Experts of a small language model: width 224, a sigmoid router.
Below are experts of layer 4 (counted from 0) of a mixture-of-experts language model. Rows are named router (the router's row for the expert), down (a neuron's output weights, with its number) and show model dimensions 112-167. Each number is 128 + 32 x the weight over its row's rms, rounded and kept within 0 to 255. Numbers have three digits each.
Before each expert's rows: a language model's description of what the expert responds to. This comes from a sample of Wikipedia text that the model never trained on.

# expert 13
Description: Commas, and, or, semicolons, colons and table pipes that separate items in lists, series and table rows, such as , and / as well as.
router:125095139173118099105092164121112101160113123150164140119149091118106124113101155140134187140104177151159203057093169106120137140122138111127141160131163192058157144149
down0:113102187101137085181070121098140110156154150072069119122157190133076141139122122153101108162119116105124200109121145070139081118192143062096146140100132169100103126143
down1:155135125142133093133144075153141106158121156171165139056104158191137199113117147196084062085150084100094093123140118098155139100106135202124129152100174136145147107156
down2:060089143146096136155120188118089080102138213167103123145123154141142072053146173093136129088167116145205154057161134139079141111119122160139139144167144052116131139161
down3:156153108124131135139129116096131137106092113181160138122130111117174194196098164134072135086113128118122155169122144125066128114159135116080176133113147151109145048121
down4:171115134081205143078117115105127123107134193073104143185150144144145120144110130126064086084135112140125201130143166156013123106132146159111094118174160080069157136124
down5:128076102084101116078091088121170196108107128095125136100109116113092197125142075100094147120123146143107098149148088121165099105131125140161153163135139101155136114156
down6:183138084187150158090112117119073103119135053081052153097121166133116152116100072146152088147109101130142164200093118120042145153149101098166121103132181126159159140117

# expert 15
Description: Second or later pieces of ordinary verbs, nouns and adjectives split into fragments, often endings, such as ref-use, ar-ming, fl-av-ours, -ected.
router:158146158120113107140121090096137072159162166188125097146169100097110102125141184071085150167163124132093123080110092101111157170121100047110109145143165176122169151133
down0:167081117149109103114091137104117091116130070100111151141109196105156150090105166158155154141156119213096126128131113074153127127117137143084102109174130104120149170137
down1:158114114141083163106100147101100080125096117129142103109149150054155051137082151136128115101140208069141128107064140168149095099114147103140168130085140041137127095075
down2:066140121144105177090081129102111102098129157123134135099180142160158180101102158058110138156080075155053132146129147035117086152122181117077104124107129144136108103129
down3:156150145109121123146161153112165132120163086135097206140120170078119129117132160093128115197086101130083163181119099169114136153078098100147116152147146133137141156143
down4:166152109148109133145137153123103170149122111109082105103117109103150121175153189136173156190152075113121137146124107171135163135089139143099117092169175165109154137089
down5:067160098126197100110075174151122141106123148142111116161120137171120163083138144136137077143156101084122070151109150125129141146116145176113111140151080111102116112127
down6:108091082181117104076079111166148121116166156205114114151136117111100135089087077142102157125130115108139086164103086126114133145116099089115157086160180139149161108088

# expert 5
Description: Suffixes and whole words that finish nouns for organizations, military units and roles, such as Navy, Committee, Battalion, Civil-ian, Organ-is-ation.
router:151123085140115117092102066138129102190116121203145113158166082076135118140134126106091157173199083159146119087121130139114166140126079093076117111156195118108146177145
down0:161093171110200178180144137111167102149139144127116132121196102133148190128115127141058177122191153133090126161125048111086061092184140191064135145144157139130085146138
down1:136095125138108088117087077149111112181180165156076063098164117165107137092134125152108135098144114157185133104099107115088122102136153086136113114089113121181103104092
down2:153139176144131140125178108103174133158138033196139121077123156080117133132088055132144083121122151085109195166116133087091050171120137173134140176155136133143159133100
down3:158070129102165057083124094209101060106138153136140105060174137140174146106108152150095166080148154145118145116101087149106165152066089163104150142065125180114102145113
down4:102130119152121154139086147124067103135111180101136078113158101123139163129150064123100193145120101104154112108016108090150109130168131163185040094100140122119127122098
down5:130152099081155148148121072162163095150054168112083136145086180097181147126150160144076095057153121126095134109102116145134066149117118129106103067105175125115144146157
down6:117106132120115144075122139117048106114173088118141158130079152108149146165115125144123194100132110121103082118072110150114156141104098124111091139101068152122099117134

# expert 1
Description: Determiners, possessive pronouns and 's before a noun, often joined to a preceding of or -ing, such as of the, his, their, two.
router:135108169172115110093116146126046081222148093161180106114100113141088112095094154115082151133147104159138166126104164162136151110094138116090139192111172155086124124134
down0:089155172099086180095113071104146147102111141124109141102162111161120183134120125065133129173140057135110099150111166121140160122174115080164187060163112092154163094089
down1:126132128132100152091150123137114136106084158135127144149096183123103159061166080215150119150174121100113143179132152152168186123081150165191112091127115163177119092130
down2:152162101093141167109091121118131142167088131138198114087193080158133132130166189140180192065149140169146156106156163141178109168068168171103109138139134124107142179098
down3:107086108060120086139054114177092171109191123147148110110156099101097105154065153115093098071140118038210121092117133147097118121126120129171158080100120101188107111164
down4:146128172116152090125157153148122095167106094138116153116096097098078162124080141168131106115080085128070152169130172095159169154194133190116105148148101100142095117170
down5:069103129173202122093160201192118172162132125076179111134135088121093114146152118130135140185160168171112119127140144128142142098123086127114105055120115117147117105114
down6:077141098154117111098092141094129165094170080132124040146144162173192088137139098103139133052136102143130166120155149078134117152116125138165162122139143154145152099083

# expert 6
Description: Line breaks, section heading markers (==, ===), table pipes and list dashes, plus the first word after a heading such as Events.
router:120111171147127183045131066124119071132157110187152136149098133136119062169169108088078191182140142156151155077088131111138167156077104106142153131164144147097180134140
down0:115118080094120126125137145180125091107105153135175105072172135162187090160109092140121120156159102186125083143140116119147104155130140095130083120104079156130111126110
down1:155187101154094213145159169150174064136108115116140129152128156162118138137125077188144108201134090141135102129169086067109129131135134105037149126106119165139147135115
down2:123109155130161148042173123113188136118121141134074120141130165137160166095144100122111103132134124143107115043133137108091088167138162057205142128102109116079150155090
down3:125170104152116088128144161156159143131108119091153130132146162140132112114166111132106115060154115117109064211081017121191145178157154127125147086098125107146091065064
down4:075158062157130131107106138130105120146115142100117113092157099079143077137164197130160117099156153114160095153127117185112140177128159105190127149144133145177124145138
down5:126116143124136115084117102171088167110145138153134109115095160161146132108120157109147168147135182122099105130162105166185192119181049106127163113141102074146129148102
down6:184163151142156187165204096151138123117176106078084114103142185127127081150145114173163143066190105175177109113101090089160147115109185088130155142150129075118170124107

# expert 8
Description: Short word-initial consonant fragments and unit abbreviations in technical or measurement text, such as m, pl, sh, km, ha, kn.
router:161117153173112071135118151121104097126147112132123128140114063107121095131096161142099148166192105130136117100131130125147176156084114050064159177147141172064154125106
down0:130189143173156120117132163096157162095138093140102117159165115130122148147181095108121145115145149139149184151129159101080124117147087181159092137140109079051107131120
down1:108124116103114120085163148102136108107145112143118081110130081085131144136134151174140138117187070099145164159180122160123151076101191170128063087137155176113106157123
down2:106078156117161105134142094165097156100144078157143138149128161146188142177072111112146092155142149159115143170187134084134100140065137112132103086103140122146205121141
down3:109143139064069144119164122110151155099087067100129141139158106121153154132129147084181106127100159158137077111142111111128099101120151077098109104182088115108116195103
down4:167111077101127167173118089126136125151087177147185197152087145162128123144091076132182143179209159173110122182131120143179148111122146058108094097099139152102106137170
down5:146124115083177123096031125153129096177117122105154103064114098140175140102130156120139169090127131129117114078119087063092132133114130129134130152139168169051118101107
down6:089192150169197169143186160136165167127135140081164084146136096139145116153118197053131114072127143122149104133149124210124130103092164161152154203109163126129140174166

# expert 3
Description: Capital letters and word pieces that begin club, place and person names, mostly in sports tables and lists, such as G-o-als, Mal-m-ö, Kn-ockbreda.
router:128107135168087151103080144173057102149161094175175047138141079151136117152074161093094145166184125105176147117103131134115127205097085090143185172173177128093132160162
down0:137132129130136077106167155136158156092121075114173155135051163170160125121129113167135132121191139154133162153084081085137098118216134131176136117136099132135120087086
down1:094168151131084079157124149138109039140098124191122128141068092123116104160108160142079156160183223135087083142076094147151104126105139110111111160166087135149128148134
down2:126119094147111132083098103099134167098121148071133109106104102152125049117154066142156137080151110122118087126126091091133078176157194137138093168079137097159146151139
down3:125119129139107140145156109160145082144094158149050122140182122162093125169122082107141157199093147129172125164100203157117088114107151187112134141115147170108106182133
down4:093113069195162124065130090123144136097149105237102089181111141126115089178138122115065155127154122107081111092115181123146096104133083088128085111101159121126119145104
down5:145141122088136153118113060166135125037116104117145092141144111148168100115128110187124138145122101108128143164211121142130119146157132155131196129147143139114130123118
down6:138159179100070162072120132208122151141102077147164108154139122167130137124145109120165174180062104113120063163066127185144085149173142084104109119115175107122198104065

# expert 10
Description: Middle and final letter fragments inside foreign or unusual words and names, often with diacritics, such as ș, ñ, qu in Cheteq(u)era, Te(h)ran.
router:114103119134059158113108080172124097160174170141154112140128068101149117166090162116092163146133111153164133093046154190077159124118100100119113141147153181129137142124
down0:159160179100157153098169101123095189132114161173083192118131101083090178124159144159162105136185196118079112174160159167119108115168104134128133141091132188078112148125
down1:115155119091066158191167117144128155124143113181068116121115142185120138164080122106137129115138112124141148112168125092132158081157132136115154172132139148123169149122
down2:102135178133147127132133117096114080115068134100094149126164143095099141100102112120082137115163171155173102131116149113128172116136106157150103098164148124059130148110
down3:142142106085082139176099100153143136056091093126138146159084140130158128126090132130156166181167180133096106109128110131166148091150071106128114101098064139134120111135
down4:191114117120141127097141161150217105087141157154113114129080170137042140131165137113124087139132149086137109130121134139141166116168079131125115172194114136143119181134
down5:157076076164139139081145141103151157190097131165148102134119146147137146066115167123117073099086153108128124106169104122166140137158145137164138171149091063069186178128
down6:132143161170120151159142122155070112148073154082133101054130120124136081135102195191027155094098147101141092111132152143169135180085110174119090099116178138153107152141

# expert 2
Description: Words for creative works and their titles, such as album, film, song, episode, plus pieces inside chart, award and song-list table entries.
router:169097154190110156070140130159159096137192123188176149130187094153100091144135172099107125160178127153148087133116166181066194148129087104071155170149132163124155188165
down0:129116131121129079192109103081132144176137148116186123073091140089128125148041109118105144160141135079107143125142129091130147094111151122086112189064200072126179100100
down1:098122143122130141118070136119065140125120124159124130106142115138091092141055116068156169121106134118176128089129106110095169110183151121115143186155079115138053134068
down2:181137084117107114144108122124099141084123187116052075142126132105114148158062130109106139165088127135117072142132114145090146074143158152116112165168120156038121121153
down3:127181142115103165098107172071131132170135115140109151131130135172144030134203156178151088106181157183158132088126122102124110112168127114098129111115109072121095151108
down4:102167132137135092136155151138102139151113110180144100090140128198179148116085147129110114087116135134103129067154119154148145092104115150131115118222182094157142190183
down5:054120171188113128166108112132122113068115178116082094102090071143111109107136103151142097149178088156105107123180155085077108144151145127118131083070124100071064195121
down6:162056118072132154037152118131109098122118118129128132098136066159113140135131118141138093188094074198094113120120127168183099124186121106131125166047114152071158127130

# expert 12
Description: Trailing digit chunks of years, ISBNs, codes and counts, mostly inside table cells, such as 018, 000, 996, plus cell pipes.
router:131090154188099162107109104149072090150155106167158108118130078116110074117118158099082154173128116135181159088053168156124142152115086102112135178150166166057168096172
down0:130129147085188142082178108154131092175156165118110141093144147102118117148185136084143102107115132105095198086101143077134134189169096161124156174103147102137110139130
down1:161163064157127127150111106124091128076156166161149128139165095059173144058165121192148120150125091085118142132130199105126068125085179118109142105177099110080138148131
down2:133111113138120147086112112128150184098150155125176089125096160125109087086100203119125145093141096117090147080145177122135103140099113118157119074156097084152118105220
down3:172112139088151133103150141162103175110125066131139140117127095128184183103107085101158187120173069163104150080130070120140173094150085130115178117063138178136101131069
down4:125172135122099115164177089106117112116135153131095136098118093154106137141118094084109068170127132088126171162202162136115085167157161121081078161106114147090069205098
down5:116161038120122177184116093125070148125137110141101126092133091118102085181101125165085108181119127115121122125119132127116084121157148041128167126129170137145123137157
down6:110149168147122123169101112127106121128134121115142148099115140124158157153091094127165108193149205104103116095121155168121133109159145153118119130097188160148062140111

# expert 7
Description: Periods, line breaks, closing quotes and parentheses that end sentences, list items or table cells, such as ion., es., " (.
router:126084146167121154097152112119106100142148152162168105159120064143100113149127151107095132169153131115163153101092151141106131152086114107093178172129170184076147097160
down0:100115120144112105161163138158069127157156112118159121044107168056110125075136178148096155133172123088113114128088123137140167121110146105149143153168137155085136122133
down1:068092141124129079132099159113168148141153134113121136133110121137154159138146106186149095129154136113143142115097108130159106118113193168128187108101101099135151188118
down2:155129118139105143107139189172135132132137141088123146125119218093140136145135136170182095103131123116097054116117144099136149134140089111105093080143171138238167172101
down3:099077094126053164162130156083080155124055182112129115137159133128153081109155171153096118101139192084155079120131136084069124144137096122136143144169207102144142122119
down4:065104093153091132143120142103105127144110168106157155075145077066104197155169150154079150118108151082127128160183163147137150132124148138127117168136116159127157105138
down5:098114156116146132089141077111086172111108104159109167160118137105121113157168089157141148121159149081144094164127163135042103090083124118183140101177163119120154141109
down6:161088162119109128059174158113153109094180089129164126098100213125145132112167097137092104161165098078177129089158103034123117138080196111105157100082136158168122149128

# expert 0
Description: Word-final syllables of non-English personal and place names, especially Slavic, Japanese, Arabic, Turkic, such as -ić, -owski, -ah, -aki, Kay(ano).
router:126128161144076144109120094132105067154177136162136131165152055090106113181116178146094162163142085126186120089081151139096179174151087128129120146178162145099117193169
down0:101134138117116078088142176109138132138149173154153122112111140137189098111118133167094096087123103141107129150121194144184086148143070098101096140131129104116132127189
down1:149154137098141126155083138142156124194140090140147118115177103183178089135129150136095075168159216124094145181120108170115169171128195132190170102137169117138083076147
down2:104099121154167063162152113114150033147096059130163155139173131120110087213152104138063094080137124116091213115151138099117118172129082098098096194126133168141087141140
down3:107127174091170135098069111146138197119137140167130138160043119130127132134072151137158134180108056187153120116112105128141156124070147097065160144105133148181123144100
down4:152097069127094099131108104133109128164130068170136076107125160132090131137114121115113124102122075148083137124140121147120064123147127135150188145122096123097078119104
down5:094164123158172064154116153110083147157175124119137101119119112136156131096108144110082135150102136071175118146167113058127152164107153100127153143133168165133134152120
down6:115115169177136125116134147100114109142097158155145111144076194065131173129140115121105071105100112148118136121135156094171092182176165127119120172099117101091145163179

# expert 9
Description: Number tokens, especially the first digit of years, plus ranks, dates and counts in tables and lists, such as 1920, 3rd, 23.
router:173101134150120178122160140123106135152173129155125124175091072152082071151100126109121166154106127152178142095106131195141123129150134049073160192122153152039106093169
down0:126104132161076177126097138097112148171164081158106148159134118111133151128154095143107080014121147100166102044145116139110103136116105177128151144135089109154129111120
down1:151114161178115105164144107125126187074145127125150147129124113143122122149135111161172132122115074175149148142103152116180096138122040093156116118086128165132123187169
down2:146155162091142110101119135155094118150141085162131087148077141107151120138073100164115111153149152176127090147135049165111131194123087159098091091071121072149102163085
down3:092121089143120085120086121085131170119132087090128110176056193091069128117109070122148158116165155108129159187127136142151155127141156116139062154131189118115099170102
down4:080130159163136128115092146111093105116120145146081074058106166156145083107099051167200130080119074140177162134184125116102092198152119163147085105104159164113183124133
down5:092066099058057138117110149116111129125108167130144155098158107046149179065146110105140132127145171149108087125118103093178127137111193167122157156148093133050117127137
down6:091191083113141183144154139114123162152121144131097130163048164155151132112119119148200144178159127090165099217163067119190095149142091156120099093136065157103186082103